config.yaml
num_hidden_layers: 12
hidden_size: 384
n_experts: 128
experts_per_token: 8
d_expert: 48
d_shared_expert: 0
hidden_act: "squared_relu"
moe_layers: [0, 1, 2, 3, 4, 5, 6, 7, 8, 9, 10, 11]
router_score: "sigmoid"
normalize_top_k: true
routed_scale: 2.5
balance_loss: 0.00702
balance_bias: false
init_std_router: 0.0251
lr_router: 0.00051
vocab_size: 16384
norm: "rmsnorm"
norm_eps: 1e-05
tie_word_embeddings: "early"
optimizer: "muon_variant"
learning_rate: 0.0122
beta1: 0.95
batch_tokens: [32768, 65536, 98304]
max_seq_len: 1024
train_tokens: 330300000
max_steps: 5241
dataset: "wikipedia_en"
Below are experts of layer 6 (counted from 0) of a mixture-of-experts language model. Rows are named down (a neuron's output weights, with its number) and show model dimensions 320-383. Each number is 50 + 15 x the weight over its row's rms, rounded and kept within 0 to 99.
Before each expert's rows: a language model's description of what the expert responds to; "comes before" lists some tokens at least twice as common just after its tokens as in all text. This comes from a sample of Wikipedia text that the model never trained on. Tokens count by the router's weight.

# expert 25
What it handles: Sentence and line punctuation. Periods, commas, list dashes, table pipes and heading == marks that close a sentence, line, cell or heading.
comes before: " ", " The", "==", "|", "The", "==="
down0:65 22 63 48 36 35 77 46 56 72 89 41 31 54 31 40 67 55 66 38 29 50 42 50 55 58 65 35 25 83 42 37 65 74 66 55 33 45 60 51 60 34 52 55 69 23 52 63 19 67 13 53 52 38 30 39 47 58 44 55 62 12 76 50

# expert 21
What it handles: Numbers and commas. Final digits of years and scores, commas and closing parentheses, coordinate endings like ′E, and line breaks closing infobox fields.
comes before: " ", ",", "-", "\n", "–", ")\n"
down0:48 33 59 52 30 23 74 52 61 62 79 52 39 63 22 44 64 50 62 66 17 68 46 52 57 71 35 40 28 72 51 35 53 66 72 61 26 51 56 59 70 42 73 48 81 27 45 70 36 74 29 53 64 30 30 46 30 44 46 50 61 11 74 47

# expert 42
What it handles: Table pipes and separators. Pipe and space separators in tables and demographic lists, infobox colons, plus "or" in "Hispanic or Latino".
comes before: " ", "201", "200", "202", "199", " \""
down0:61 26 58 41 35 26 70 44 65 67 80 40 37 66 10 35 64 39 63 55 23 67 41 61 50 74 42 46 31 72 40 35 61 72 63 57 20 56 49 47 70 40 73 55 80 19 57 62 34 71 28 47 61 37 32 44 41 56 32 41 56 08 70 44

# expert 26
What it handles: Years and headings. Year prefixes like 195, 201, section heading markers ==, ===, and digits or commas inside numbers, dates and coordinates.
comes before: "5", "4", "8", "9", "0", "6"
down0:53 23 55 44 36 24 68 49 65 62 85 43 42 58 13 41 65 47 61 51 14 65 44 62 51 72 43 43 29 71 44 42 62 65 64 58 24 53 53 48 74 44 71 55 78 24 51 66 32 66 29 48 67 39 34 41 40 59 37 41 56 10 73 42

# expert 48
What it handles: Coordinates and list commas. Coordinate symbols like ″W and °N, commas between place names ("Fukuoka, Japan"), closing parentheses after year ranges, and the conjunction "and".
comes before: " ", ")", ";", "\n", ")\n", " –"
down0:59 31 57 47 33 31 57 40 68 61 88 36 38 62 11 30 54 44 58 50 23 63 45 59 48 63 41 42 31 77 38 34 67 74 63 53 23 56 49 48 76 41 78 53 87 20 57 68 36 75 22 54 64 30 34 43 50 48 27 54 55 04 81 43

# expert 28
What it handles: Structure and number punctuation. Line breaks, table pipes, time colons, degree marks (°E, /a), sentence starters like In and Since after a heading or period.
comes before: " |", "-", " of", "1", "2", " The"
down0:50 29 54 55 28 19 67 51 67 62 78 38 41 54 13 37 63 50 55 54 08 68 51 54 58 66 32 41 35 78 47 32 64 57 75 55 34 60 57 56 79 47 66 53 79 29 57 69 40 69 37 53 64 39 41 35 27 53 37 41 62 21 78 44

# expert 13
What it handles: Mixed name pieces and digits. Initials, middle pieces of personal names and digits in tables and lists, such as A. J. Foyt, Deny(ce), Andr(ee)v, 2 April.
comes before: " |", " |\n", "–", ";", "}", " is"
down0:64 31 60 53 29 26 65 47 33 60 86 48 42 49 16 44 72 47 60 34 26 61 29 57 60 71 40 58 29 65 31 18 87 84 58 55 05 54 40 50 55 42 55 50 76 16 49 60 49 83 41 61 71 36 31 38 57 60 41 29 58 29 77 62

# expert 27
What it handles: Table pipes and determiners. Table pipes and markdown separator rows, list dashes at line starts, and determiners like the, his, her, its.
comes before: " ", "-", "|", " \"", " —", " first"
down0:56 29 53 45 27 31 66 48 75 69 79 40 45 67 22 36 59 42 66 53 15 56 43 56 55 68 40 50 31 76 42 23 63 67 70 67 24 60 46 47 69 42 73 56 75 24 53 68 28 77 20 47 64 35 33 44 45 49 37 51 55 04 76 49